Weights of a small mixture-of-experts language model, trained from scratch on English Wikipedia: 10 layers.
Below are experts of layer 5 (counted from 0) of a mixture-of-experts language model. Rows are named router (the router's row for the expert), up (a neuron's input weights, with its number) and show model dimensions 112-223. Each number is 500 + 25 x the weight over its row's rms, rounded and kept within 0 to 999. Numbers have three digits each.
After each expert's rows: "mostly gets" lists some tokens that are sent to it at least half of the time. This comes from a sample of Wikipedia text that the model never trained on.

# expert 113
router:520512535555527514484480542516518461502498507505502466525518533539471496491496470468476436535517508533480494484534488487527550516507504507506488532475496512528527459504526513524461490506473473518463503487491459490487488468511557480507528484501501532511533503529526503487500507509496491501521410503486476446513501509527546464471468523462
up0:502510481517519518517522532498505486478485536488492490519481490538529485534453472507492473513491516550469442495522503502461521469469505482480517523501487516470463463515505490497491510455526512518496487529504501524543521509489529467497476504516475500543478519505525507522531462472440483532506462494481506455543527540452525477518511523500
up1:473502498530511507468511507511494467542507493492490516467495501485536500506517445538498476523498491499468517564486458498471484488503480491518535482518513491526486547487569518467473507523490530483515506491519491510481446471500485508500511486484514505484491495505477482488509525479513521448540431504475486523506506503532487440522490481534
up2:513469480495474538481536511564512461487513505499469508521518459514518504514500469521494516517518451528497511491560499522485517524495461473448475492482485483517531472504517517517474484513449496486491520492533434475487483501491517468506494490464495527453488530517500481483495480488544512528457496507501483481483516522498516491483482463523
up3:476504505522497514463520518557540550518508528497499491489506527498502456450509520508485489495520480469530538525535515487539487512524501503529498508458455510548490461498508520505485458520473514488473464536502517474475504457487526504518485473532498509519487514484487478494520566498524483508505465510555452459477494480537533507497505522471
up4:485509546528497523479529539464539489535499495505518498505459494488503522534494466522527478522542491502450511508541479482439469514475540509492476518527536519435494476486498463534507544515519524482513492493508525477470555498468510453512484497474545542480501498483554505484506482508507510531466460467482521494513508463505486507513503507486
up5:495495486533457518477526486548530515496491502520490498567478509442485498503481540481443480497528499479514530482502502546482501514487529534500554502486502517497485444523489445535487523506491505546469500483480443507490488495500470482495539511483522521505521500464506493507500482542514545509544484552468495553505513484508485512534487499468
mostly gets: "',", " include", ");", " :", "featuring", "),"

# expert 117
router:479501504531508515441497532460522486521483515511512479478463516509513539519486460476484440497532485479522498491497474467523522506498514535515473494515494485545469495524487526506496508512462497564463510501497471526490458545496502510478544484537492509499558516460520509473483501499550517499508482509487496450499478460467519534500466507491
up0:521480499503510534515528516513526540513487482482504460500460514478478530525466508491451492503484504509517464450481455494520497495455518494465537464509494541541527481500487526514517506455494471481505474507472484479522484492502529514487467519545494494525525459527481521540482489479457521543511514508502482506470485502492512487523474477462
up1:502531507473561516504495478506527499491505496543506503501468525526533499499477512521463533474567542548527531506496499529490489546504479540517464506471465500485500490549506492460502502531510499493510503551532475510523474499552491521473478486498494547442494497451517539482497523482525471488484507533491538539523502454505497510498480483514
up2:509482522499496467501519509535506501458493506506505485504490509530544501487500539504525500500476519537489480533525472495443507493520491477511486492480530551449484527503497513559492486501448449541488469545514519515522528486512489534458512483518507472470518495486513542455471521496492526462535541487519501482481472517490527499482504476490
up3:514531511466482486435487489526479457508490495445514499450471524503441472521491489484484508474473458521484495524475491503494556547505510496504510518517492479474466507475429494520517495495522519488512452504482555527480512508518519485510490494544459543523497483457508485511516559505490516521484493480498475545499456504476523489518509508527
up4:512485481514552506495516499507510512484525525501489465516503523518462526479547509516458491526515449553491476547510523522517503490528459515528470501503551534497513488511509524516502497467480478489503479490521513448475520490454527500466536501526481513523503533499475455549486474502503508476498541496533502489536515477455496517492505468519
up5:475488549485474505501513524519521463471493497442523490510483511515525508492478501510472496482518516506463500490469510477507502512539502518514494534514513577522480516506517473496464488471517521467537505502493525512479487507481470447537504529488448498482511461527499536509547539483474520513507525511504438493477540450522460479469523503523
mostly gets: " took", " won", " make", " wrote", " using", " making"

# expert 108
router:503469510568511535484477520508486485541514538513489503489521521522519483501506477485482482519528481499480512542499459480479523538504492530511474509474480514529507481507537519544485538528501488544458467448507489472474469505495507492470505506500497491526509533497527514490511487517529499531551428493471487472525529489530521475465461516460
up0:493503465510493517477524513518521535516465505568465499489449516506515497511518459532458482523503484517425489495519535534468495554515516507518499495470491511471508472503509490526467509502469499510523493464528516517519510500498474486479509503501534503494498510509475507487540499552538452528516501500510490514524495499543516500522478529502
up1:500513534509501537471455465503514481485521473528530484509527498485496488520542540494468514515523492499447483438548444531491488509500476453509510497549505482527499499527486513449501547529492497498482489474460485491496482565520496570486511473491486505491493525478526481504523457515516546526495483505493497462496481545500541530512501491470
up2:539511556481438484519519521480526495533525523469475538452480497480481495446475493505501471490464461509499477550516466537468550483487531488540505469477469487500475487509467435512481487510511525508530464470543513508471484538486506502496484441515517487507459461504523526472499487524498481488499507476531497484516570472531501471491475471500
up3:488453552555536516481497509566513538495478520511485484470496501491490520474501464498465508495521487499520527506518534502484448528478515511544514499538462487520499456490515509415498481521477494500465494457517474490477459531518483516517484520479444488505520502480488501497493487509504475497555449475493448461571489528525531476530476520494
up4:483500521544490558480525523517479513518510541481535527497534457529488510488539464485476489493459494509501475502481519471468541490480490526543454489457476482523494505493515499487470481532510520510501542483530463462505497517536529485495453505502512505503530495504499489448502498490507484459539502501504511539484516535498484509455504516489
up5:492502497500525527499484490496482494532494518491506514468531503510568488463492502518493477513531480497501498528464479526500504500535507498473512500486523502521479461495516507510501497468519487520538457483551460496428532528512488444470496514461463466523427530512490507512522525503499514489457473510478490495523514489492515495490512567548
mostly gets: " Mike", " &", " Chris", " Brian", "',", "featuring"

# expert 13
router:482550503504510492477518524462507482488478478532471488478480536518517519527496465493501440479524499480497491460522487500543499520508505546507513509495505484575484454517501501563450537496493458589480503505475446515482462513505490504483512490506470529525534525490552506473481511511514498515549486488460481489518512457504526506497482508482
up0:503525491531493461524502497484515481471491481505469494484485507460522555526526513494537470486487530526542558514504493501517495498527520503495528471505483471476512460472477509503510533469460518483417541490480482484462479488537483511496514505492522489485461497498449487492528503489488526507554532487462501495509494493510513529484507483461
up1:528500491487455492476506457503460524472503511541511473508483510506504494515483452480508491504523536466506495484495486474538463517486512563476478514446475451512501526514467485518421445512502494521445535502513481500449471515505503505508492520494532501494502494487561543530515526513496485530470462499499490513544486490486467438514481489500
up2:514519468512473509526477498490494510492496497551512493420476527479484487516508498513483511505487526471504494529507511545503516451510508503509494543519528554472480489484506477537455485483514516449531485477522467481494555530527452510518464485481510531480505556508525499499495536507457536530526488468517508500456508498522507509512441523528
up3:553503501494557534465516502478502545495509467445511531483541496509538503476523492469492449500471476517474511502467493492556484553472526452481517541481474465492476495460465517492487489547498488483513486516510527485534521495468500440509551501512461492501496531495482484475530458515514515524500575504484494503489468500481527471499502517502
up4:486549504555527545532519528505489495532505485494481515526506488476532482523498526490468520537570512484507549485537515482523498556520514489476456505503536492520519495568519514494483496496489482490512486513514461470504469509527508492523509508505513552501525475517446499511460501505504502526462483511479470522562488487538484472472511534491
up5:503527545518504508536491500504448528484443530458461477456518532511519542495536506506454474475515505495511512492473534525484510515528545478529526537522492531497477470568505490493495558517522490506479490535475502496458473484553509464484539507506520497464503515507470472480460508509490485528520461499486519501484450515526514489491540502546
mostly gets: " against", " receive", " joined", " provide", " tells", " won"

# expert 37
router:529485507505534515489489505468495484559494505507533478503513543468539504490504467492465458519496513545496490499479473506479527516497507512509444523493513519531511493477513493533458509508488450471488496516484488479503485517495513506508532481506462521505523490503521544499495520527551517488538460467472505465526493502557531497504462460468
up0:469517472491483516463499546483518457491520543483469487498515509528533479522492505510434503512473493541498498463481456498521539465491475495483461487525536488522489548505539511524468523539462525472490531522482513522494500491543502532498515502516483511484466523559507533483523445529511493518504481485536526517485487502510556498510525477490
up1:495518529464498506521466474506502516534513505490526534535500518504485471487492493548491508495506466484552529506464486534488503453464480447510499525479532503563537490492468523534478502550450492471476487499465484503484537492551441449471517503473499521524513527480454514481465501482514529479484504556520495463496509497491510443507484458495
up2:534520515499521477490515515483512472501467454515508516474570433529474502513565473503480471507502506501480511568481510469515524488481487518480502530504498493522501497524525476511526506480476483503531503477504524475478518483489541493510524489504511484483544491490545493546517484489529485460521507487525494527499509465494506536462483511476
up3:506500441501496502477487508522498453539452472493553529497491507477548478470474485540472475513488491532503515516511496530528502525498511530520518506526494473500492453494524491572530474493499488476441501513491525485510567501504502475446508470509478512477544491509482490473489510502503549514527461488520482507493478459477474483507503483548
up4:528499517521559513516541534493525491470451521511484492486491488491502504560514470476498490503499483472494502510511512486511527473478459513500536506510521497531503488464471532504484534498464490458493438478464473526486529514513523532527527477496496486488503508526500504462494490452505527496561532493506488480501487490526523474501512484467
up5:507528506483508492473502515483503477501518506479523463518486543488542532457482515484463486533509511526517453507475523514488467511461530494497471502557515474500502491531514468533474471491464461514469477509469547521470492513510502484487497433497493500512507518511496513456486526476501542551493503498500488465540430479471538518523457531492
mostly gets: " ±", " −", " 0", "^{(", " Spacewatch", "×"

# expert 96
router:483525506535502481494472524438492486503488526508486504512476558491521553516491481504479467518536513568475521507502490531490513518508471519536456472533494530546467483525544508538501521498495499520453511496500507472481455496499505473483530504459519511531540490502461470500474497502483513499504476492470525483521501538522547499508475489462
up0:497528499489494505518474518508480522490508459509488476514521519479410509485468510533458548476490455508488532460448445495560492483463496522443547497538509519521483479550476506521525511486520479501473479511484499529482514524511524496478521468460491493521477528467462500501476476491544469516487487505516516513492522492527501480498504467478
up1:520498493447514483509488516478542536500527467514499508477485521494540450507500498476484500454513469479471521494498524548478508490517442534502516480512551520521455483541521544480478510517484520524461538485504573482487475519487499523524511509485480529503492521509520440479515525530517517502458454498471464475517506490509509453522514524498
up2:484514487507543527514542507480491520484445516494481468456514494492576560516560501493485508508472513482484486511524536532482497476506513537489558500508547521490493543508532538531474496494503513529507505512482497478472503507515515470484463558510526475511523489470467452512512518468466516540515501503502515522543522504505478526495488470450
up3:484469498549508507501480505535489511481524464501481491524478507468510476517518453503491511546509554486513550478464519515504487531438530507492441512477429484512502519506500543523507486534508485475522542469491486514496466479511497453475484474461481495518508489496502547492512506503495505523522481526498482513495460538516521489548469481513
up4:523483446484542465522525532495526482496511469550519501483519519510543453531476556543480453476524508483520492515504520496510503470483525517524498470515500521502457534495494503510500512510511491496463534492537510498434487484503452558478536474500449515521542455513471488506430510476500536490504508492504466493480481528526491509490499483486
up5:496534499534492508482501515467534448479497511504529503480458524473454480528489476522493481493518484505500542504456501481517488472521502495493529482496525504519515433460528497513551469496488487445513502487513509450552490482533499501503461503492532494533542490503483480463468476490517490516479505466446476467509477455483513486531490460480
mostly gets: " km", " cm", " lb", " sq", " ft", " minutes"

# expert 55
router:498558511563500522483506527448477463484516465530518496479491491490543501482490510476514518458519507535502494527487481493504498489525538529471514481502516530485442491499531526585521495502479503533478482457493501491487476491521488512501497444498490552513502503519563556466513497502500492516521460523452509491489503531498493492462511503492
up0:525472545527493503528492532486499478547527468523513483460556491508419521460519508481459511457498454479475473537471524490513531476516508517525531494549487484522448505521466491514521458545505531467526524514506525513527499507533494520509475469500469505522505480472520478525484470462503519457528481471504493521469482529493508516456474507533
up1:511473503540562493472520537461474479484502467514488482474502486479542478473481494531497515504525508508502449501458526524512510557507506484504525500456506532458517488499511502516550521481479488497470526517483561498517456466516471521520492491503464495513520497503535521524546477489458460530526536538509472513519494495488492514491441500478
up2:472478480512525467498515505469494494516489521543504522480532537475511526545453522483485487507532573533478501491494504498533475583513508528503515512465493489490486523504487497530521545464508481487544520535483506457508499518527507543453481485516528547496510497509542482471441512468482519505519496481496497486495525529515531502504414498471
up3:537527486515526526488509508503531523526477466512472511488500490518504523439543506528484498514520469471504486487522521488484515506503520503516508508482504475506449494482544528505539489475488490502457473529525500466462474511505520533526445507495475479501480484465534518509498505493545500464530500467460535527436578507492487522498504481457
up4:485447485518519504493491505505520485488496519510550523502562447515522508473531469530528526475497465507507487478486506520474443530531498499549527547488528532495495498499500525539510476473508481504471538531511463485479465488489458484492484458511525460503479498536557480494521533483475495499533455522506521484452479489533510496503524501499
up5:530472503538459520508513516442481539499497472507508511460526501490528464518487502465498517521502511473533496500481506506522530468511522527470519492514504479482515488518473459496522505485493519526519488514523453465465514514505539547528530486493452544479504492551523470502522482496496543513472498473506523507480495550533529498482456517462
mostly gets: " Hels", " São", "apo", " Palest", "Atl", " Aberde"

# expert 92
router:499530484537502532485488524432505474487465481523513491481459525517498549500475462487451475516522512473514490460486463505528521503500483538484518507498453465550481492502506509504489536495459449564479492512490450516489438525489503489479527482508477529518549521499525484466461530502520491490513483493464493470515498486496514512491470510488
up0:482474544501528496525481463488486481520484499470473507486484535508541498514494471547488496465512518447481534515430495537529512492540540506534495493544466505471495507521459532479483484524511540477489505519490494539487525516483524539523499497499472493474474498551499457513488502482498531559513456494465484497494501459462473530511507490534
up1:525521453490481535482494500487521470465501548546525526536494502476501518505477483475484488530498490512517501478518529493509535478475495524466525443538475487500508516481494520453504523515476527498522481511486468508497544517530497494485510484544497537535462453481478458514473481510475515483534537520473444501520527511522492516469526533487
up2:504486504514502523497458484500447499520508494482473478484491463536488479521528474486519485512501525483462434523513449498495504523508509509458496470512488541492497552497470463481465489494467451509514530471505496536462467492487487506475538512524514561491560505526471552493506506506504540453524514492479465472483487514492477551461549496534
up3:481492514482489492475500491500517501472498527486468483498520515471539490493475508508519485520509488513510480504485483503465487515455480488493497450480441568470506521502482465447507473529470522493483497511482470533484514470492480464511482497496496531466512534457413520475483490495493500493449515491519486507475538487465488534525497500470
up4:510457583470509478535485468525491540510538494524490487510536519473488465483499520507491491539493522511480488497539443505478471515489510508495481482514462525500513449499497491509529477547544471503513495515491462459475536493467488519491470490521521479443552491496446549513489497483513537493493520519516490479520493474490489471510520528550
up5:516521544461507467510509486479484455465513490494477500481484507508490524520530521496538517450474507552467480448514542492481483491510435488499530500474520502483500508472481524442522473516485488531448490538487540503510459464458525482500493492542458467495489494493453483481504509484537481465527500518512484466500464525481493536494518465506
mostly gets: " wrote", " returned", " worked", " tells", " went", " get"

# expert 0
router:516503526507507490455486479476463511501530496481543454531499525481491516497494517508484453544513529495444503509508460501526508531488508526508453473487456521525458493506513494544471471531475461527476538543450456510442489482508516507508519514501483524510544505500503530509492546479504514511522474517496520490553508522517535475491489470500
up0:535492563461489517504489458468517500482546493449532506505503523493486473523513523501471498521513529491516528504529505471519521509492482516505473538555516489515509514485501477510476512519534516490496501496471520543455497505486478523530527492456530498528477516518477524525536540486504503504503425542478517485497517528462514526515490484503
up1:505530459557506495480477435476461513484518490517503496539517493544503495540488465504520502489503494489494486515514477513487498503493493494478470489514529538479499515523484483528492447473475491479498504504460512503519479479524534482497489457435526517515486571517486512516481518447486502479466467481508516510513519530524470542525499506525
up2:488529478494541503487540512495484487482503539454514480465526549480518521460484481497504498504539512505508474509488474473485507487545461505488494473492492517505450518486516530536469499483476539529491487488518446494493515499541496512485508501512530479508529466475571494513431519480498531512453502517479533491490486533473539513529501526533
up3:480507461525467486453538513472523508550473510522518469417498500506455549519474543503483487520517496525507496504503502484505510472522465459508480503500466531487482480495499501541496509518490495556482538522532471494496512503515511499512516528497512477516500492455520486512525481506528492494539526475469536487496516456505512502500495549506
up4:523516496521472452520489522451532484554532494486558461487513478503476471543465515500520519507478504483515494527507504511484501462508468499506507475545473546480522514495536525562530510502489507497481530475488527507520544476504481508464491500474496555500522509517478458494509510497508573492521480477518479508498528490491516471489488497520
up5:529524518493534483479485496474494529515548496514529551478461503477491470489499506479507487481519474520539499529549534466494456490513516491517486506489503486483451501511484488496526492560494548465508543474483489530495480480501484473532495456538469510496450468494514484522525510491511460520489532508466484526528537515472524492492496483477
mostly gets: " each", " located", " one", " due", " designed", " consists"

# expert 25
router:515558507536519523464525514472472464486532452487506519491475497504524514511486512448510492486542503507485518539493470493486505505508534486492489492505506556501467495522552502562473516511468492525472486473505483484488446495500483507516508466527507550506549499534515561478485513486517523480519466511469519466504475557508519471443516509489
up0:476467499507535521506568498458469454487515491479482537514503519508474520488518505519511487509535521488465507484441489487463512500505529498542509460490500527497477526501514495523508535460495540467510517537545519499498464514460551471544476489499464457454497476477500510471507550488544499482521484489538515483481559499470507466444511473489
up1:492487494510513510503567553467482493503495493495531496514517539485484517480550474486456519523488523503495506527483495467519452503501490482491556471507506542480478484512490535546523477465527542507463485492525488490537516538533474471531521523483498508525498488497473472528464544520476551477502497496530525530490495457520477516463490516508
up2:486531467514530479532471502479524481524507470475546516478516521477502500488470487519519463492508462518503501527483504462459520516432519475457462505539537491504550529511485473453529483521500519454521460498513506470501457493507504510502507428529513514503548527533503530474508538477529539491520513513461501491527540515500490514499530547509
up3:518548516528516492498493497466494484506475468548497509446481471520495471498525543474514528499473500543511557464507484486488453516515476496484523482499453491487509489494517475502504490514439463497497531509531507514527512506487460529537525484501465531455514473515516548527473494492483496456555546532512486504479507493461514497447525492480
up4:500520469469493483484518495461541480494502493481486517458474498486497471529515503450502482492510502490489478482505493495530512530511522486479493485542463536495499528518469482521502476510517521482496481510474505496535524486480492517499486512495501509527516496487494521515562528502536484452540502494504515538451505504504586452466503443537
up5:562491485517482506505485491484479483490493495510545533497493469462486536500544505502484493517542470485521504502448495517526526506512447490512489536487510527494518528487489505477519498528482502474487505488520475517493532514535490562554481480462550500526532482479527494516458536513508488467490531489441483517471477526556497488551464445503
mostly gets: "ético", " Manchester", " Tokyo", "borg", " Cambridge", "inki"

# expert 50
router:522497487558514507466491549472485479486477497499515508486505549516510507506505503489484453519537492517508528522491461468499526511520507510560508470513469503545522503469522521556473537510456465537459484497516483472470486481539495524498495496517482518482489542523491531512502508525509521521526442504452495474529507473532499470505478522452
up0:541479499517500516511508506504522498507491479481487553460555514466521512477480522521485474515542502478459504532484441485521528485497559496500488538499518515506539517492501525498498537505510459489498501519502488465452499529494441529491511495495453527504483468470485533509510501490564496527478478535493505488504467501507527516499518509502
up1:522486477514502478494493520500512519513495519543521484514486500457476521498522557523502495523538564564495516485504493479518486451488505514482499450480525462488515525501508531502535485485501523488470509515508498502473456528499492521436515558452513533521537514474502526505530521462454498508546511503506530439554523520494510505511496512503
up2:493485451484475532485477478467441513509497505487524471487438499509481488498541444460488540513497508494461508511495464486489492517513508475465516491532504451495499528545539478469485522470486474512490499503510500489467499507522513506512510481507458487511439510509503555494469498482504485510494482487480496541502507527497439531459514517476
up3:487458517538513505473527496500521467500492442507526510460524489517514503549495537479509490496492491517523533519493491499509528536499465503530528453531483443518516514492517515479494495511488522503507514483494505500478474579550523483482520510485490528518478478510466523516515536458490476488491481523517490513522489528486533474456491525517
up4:528498514554488488485492526512496496529471494489506487538556485484482510476479472482468493506472471502459507515471479552501523509535540530538533488504431475509563508494514478532478468456477477520513482513506488523511503474506534558483538479566498486493522552469496499478512487509538554553508485511462489520520538471482467494566476512471
up5:517504522505487472478504486507516478516510519501483502509531511480509554489492481487467507507497491478484497519462472549471513498490488499522534509496479512484522489510530510514488481489488470538519495466518506489519513510490507524470505540507492485449501492534530512511480519448535493535522486481505495486485555477444524466545475533477
mostly gets: " However", " but", " however", " including", " respectively", " ago"

# expert 110
router:537496512507487509479538540502519489515482543501519454502522499486512501500470469482458457487488513506480536516536475542512507525527499535482483483494522497538525456513515519549476508504438479519482457523508462494484504494498513468502522486520488518458547491530486521462487507522496471497500433528489483482516487538517543512484506478485
up0:486474489474489546489545515571493515493509440487512518523490464449494501482495524495471503532467517456521530550488511506488493507518513530483457512526486487511462489522540556543522500499531507520472532537516465501539500488469513486522494528541509487512491469554454519483436549488508509492521458564491524480502481503500515504493502482494
up1:524501508533499488445584516521519493515535495534478500480508508486519445501477517465489480488535545458506486499477466539485492507545473524459486456486517526506506481539541496471461511496479514511545486491504531467470486517481449525485510505533476515477501568498540526501510545502500522532495493502492498536526494501520504557514481532517
up2:483530471523522493507515524520560465556517529533544458447498518497484464507484521540491491564533464495504483497469516494488554517505506547474478464507510521499502501482529470491469465501472521520460483535515517482503502492475524496514516449497492549495481468488501535504487469473528511510545485522479495481473490487513481498514447517544
up3:481457509477511468557498511497526491484514495523532461430496510509506517506532518456476472486470486511478512505496518482516447535479494471491474515446520500523536504485468490518474540528506493484510435498501515505491503541484479531461528487500482494514475520535521488474519461487490507487489477472481511508507499530539512531476505540474
up4:509536525488502519521518523515504488515497470539507468504522486518482514511486487510473505573479493471516511506545483475489563512484505533488483481509494492470492494452500501489506493517470504466498493513503484475482462493471517518483463457466524553445517502577514489507502491500518499527502468507520528486525520511471477513511510526448
up5:493471490483522437518514523509461446439454475515472462484552504537549463520493505513479482479491523517510493489435471487514548482535507494486508466476543511495543503492542464478483498524492530534509522521491499493581497515506461526519509500546471521475513498460509523508545505542513527488510520460516480513472474465495535517505471489461
mostly gets: "\":", ".)", "),", "\")", " ,", ",\""

# expert 126
router:507503520509532517488512508427463515481516478480506482510515490527498484490490463479485458496507507518485543547474463496486523483506536520514477515506510516560514475461519499534457522531526498552456494507472437468469474477525542514476477497498475493520480517522510503494504518512545515529538452467466507474484512479529556463471465500448
up0:516500518505483486492483515483475481511499536507480520531530504488479502488519486510467460514504519521502488530497510452539446457490528519535514505456517498498520461485488491536472507543485527491502537516500503489448486500473498488471513496475523474493513521529486481506512502496511505477505498466491490508448492486484563422504532489491
up1:484502454484469500462529534504448463460509493510481492541499502510509459454488557490514499508515526493517511495516497478483515459509517514497486505548471505521510502484475521514467561464518547544488454488487479521456530470505473496456501486484482490474525499561471497486475518518548493495462457488520482470482463518501493509510467515518
up2:506502519515555475524505545473521463468492480510507483465473512512506439510469483515489489497530507512494481519477487511540485550509555518516527501454486525515526520503519497487487504511514493477507526476502502472471463491497487549492550498537506527501474525463520525494514488482539525475562540504494496481516514454485496500480499518487
up3:528491500491515462527503461541477514517495477485540524508493508527519542474467514481501540523453507527491523519510509499491530491507498493502518467529491510480493516534493498543503483462502482472531531502508536495524498481546482506509520533535523462480535486515532480558477472497447488461461468561514478479507464539512545528523533482523
up4:497503504477530505481514458477479501495508485499496531515509547503486510510498484494513497529492494510528471550453510531489479492489501477520493460470498516511513544485535485512500519458518528506578482504475464483494463530482494459481504500507499486513525515494464472486508520526531468518504513521463484481500461528488464478566507487524
up5:492525506515480506481490502490524487529480518511507494512499471521466506495498478499460491497522454504508548486492498485514482534514520489524480503502569501448485474474487479492487522497488478485508515534507512498505482523508514472493515497492486528430561512516469516488460474514492480540487534523506438515470521493483536469519509533472
mostly gets: " and", " who", " but", " or", " However", " They"

# expert 105
router:513550503526525526474502510466498474488528468512532488494481515471531521505478528483489504505520460541491484516492487498491493507517531543526506481517527533492474486521547516544485531482451500507452452476474475482465489482542463494488518477550479550522523495523493553504483497496500504507510467529467499479510494517522503508442526519494
up0:473507491482537521513473526509499501497517468485528525480492543516484485524467458496480468472466520548512462521474518507460492492501478546499521450467493456529495454568496491496477522480523462513490528507468527510495526505481491499504470473478519507502475524513519526439480498498438493482507492523510542519487514475522522534579530525492
up1:491484493519530522461490486462454522528487496505504499443510534492499450500458539524521474555495457537530468529486498537488513469509534525491503506510483503508490488511508499511490511497502489499492485479501561506519522538513471481506473461520441493511536529513514508488526487481448457470503515521507513527541516499479518574469485503491
up2:526496518494487543505520515495535490518537475507529489471466480471504486505535546545501538475469524496560532509492473477514481539506541503503527502485528488500498441481465457445505514499483469502539464490519513484485520491516474482520475471455486496545509470469495497506497498471495539463553513554510496472497495443522516499482463520492
up3:499536487520541486528501519475457494512512509487471466476519503472513452515470506505539473503549483488496499519483488520514479507527470526513508469535481510450493468534538484544495518507555516524520474503524537510481498506513456548522505462486490527519469500551530491520568518526524497523490465503470482492499564493526485414524466485492
up4:492487513480530479496523521519485521495486486482510436472475522518493545457509517535506469500441526497494466448449489470537526508518489511500540527471513532462525497505514523545509501521462494474466487519461479464466523487464513504520481488480522512517496542484512492501474468469502529551525481530501448512524491504497507500497477446491
up5:516493518485491547511486524535512519509493449501487464497498509529502471517536464500500502479499467513493498513503486513519466494520511494491562518487541528529514529503503502446476531513504512503516501452472477477473485565509447474481520492498524497542520522496502494497466525552495497474556494484508520510450536495530524496498517495478
mostly gets: " Richmond", " Kitt", " Cambridge", " Durham", " São", " Glasgow"

# expert 82
router:509503516533457505515506534490531483482468504519538465502508520506516498500516477503464458516490505519507505520530493483503507512540492521491499472521506515505479484497514553537485558494436479538474444501499463503475484462509502469525519499528464503474529478521500515500538499528492468470470457490473475433547503528558537502499495465490
up0:487485503515458493508520532516482499493464504491494473465535508514502528540480539532493527528506499445549471516463489516455550461521478524490483512495490521508522492515527476528487472520509523519512479552507522497496510475498478547526505525570492498466493503515504556490508510469524510469507481497436464502544517511530517545554466486484
up1:531498513497502556517557492511524498509510477465504474509430488493473459463507496505480503484504499498462524442534484523489481480512512481491528501490518537515460501484514470527473502514503513501500496416481489506495473500490512477509471509499513512523502514484529445479467478506481498507545507521454522463484498540482495480509495470498
up2:497512452490520536514512509522540545493488501532523482491535512470503541473522535543466508536534489486495503506506484497488502491518492507529523469490539529526495464500505525504488523543477503553453503493501494504455535486513517539517477500497461500501480463501500527508496439502517506478503508548502518517487485508479502558496482475519
up3:520455504498482472490490533457502460521517507523446485479443515497506500495518500477509469466501507544502507509494535512533489530501510499455518473495478501494479466488474525548510522492506569502482512535497511524532528467481555500517567498516508473497495520517528486477553559497481506513524477485499453472518488503515494468485493463501
up4:508553488479514502510514493554474471531512570498520482528525514478479513507518502468495500513502492518493490511443512532480522538517491505498517456452523527460492542548542523509479509511488485512538478506553514509479494488439481498484515542519505507468495524494529512497531478494493468479533518469469470503527494528551502472476526508500
up5:480528492494510498466530485492522478513490490530489525483442483486494515524487484514501526478522469565453487502471504506511492501502501477520487488525516505485539498520500516471514522510490495511500460506505468524491492472497544515509479446512510515489459466473486468530490507529505469464476503480456518450517529492498474493494505512473
mostly gets: "\",", ",\"", ",", "),", " ,", ".,"

# expert 51
router:506508531509492512498533514455508475497538459479528445476525508483488547495532494494448486512538515514489463497514490496528503498527505508510481487510474526539475494505497501494482506491472458509472476527499444497446507450490510538447458499517485485496547509483480535496488542502536515474490480496470524485514487491479522468487502470528
up0:499478522493489501510486524441490500537539483518503472547516497513450510529513485552488479498471495532510509494487494469533451492519505535500477469467484510550492518498476489523467476501483449508494481500464505506510499473480522524456549516544512481511467512484492493509497508519482509526494462467465507499480496520496508478505491540487
up1:518513502521549520476507520548490461519474469504509450490538504501516540489502512507514498510508550439481459494501496557496511492500509567487528500486548509522496505488489476501526453515466493473489427521503489459488463475546491516509509515521514494496521512499492542468520499526524529509496537453453521522501538546470518464521463485502
up2:519535524524513490493485522466484499471500480512525510513488537497471496494499487516509507492518483515486487515518557488561484461475540516524503532504503478516433475509482463508492456435473516489487500510511508455485540494520525499504493486493485515521493508528501493492530492535464521470495471471533523484419492481549546486493497513500
up3:484441507515504509495515500496504480534486499500487487472500432488469531518463450462509497575492511492503482483559496510485502482495525545494454518506489490541528516503497504481516476480506517519486489486494478501463505488530545479512506493542469497506545559481528479501493467474515469524489546499513485510560520472496535504490440469519
up4:472512541493510519476480512480518507486509515470495514490558524450492516466540515452515483515517512494547507511525532447505482498517525484466476519486468483483460507518489508491491491552504485548442508499465490536457480493529515477540552493525507475503495498495510505460530487497470537547479538490491503506517461490481529498528547514495
up5:528499505460483525537528492471495472460512468534488436527518531487481530475512494538536512491512534528506481481521477521456510500515485483490483523505497499493499502500531496512482485513452508453453474478505516490466511480465483506505448542478481473524514492533459452502470519497539512500508494484497518537476517450481521531513526485525
mostly gets: " known", " located", " able", " designed", " ago", " available"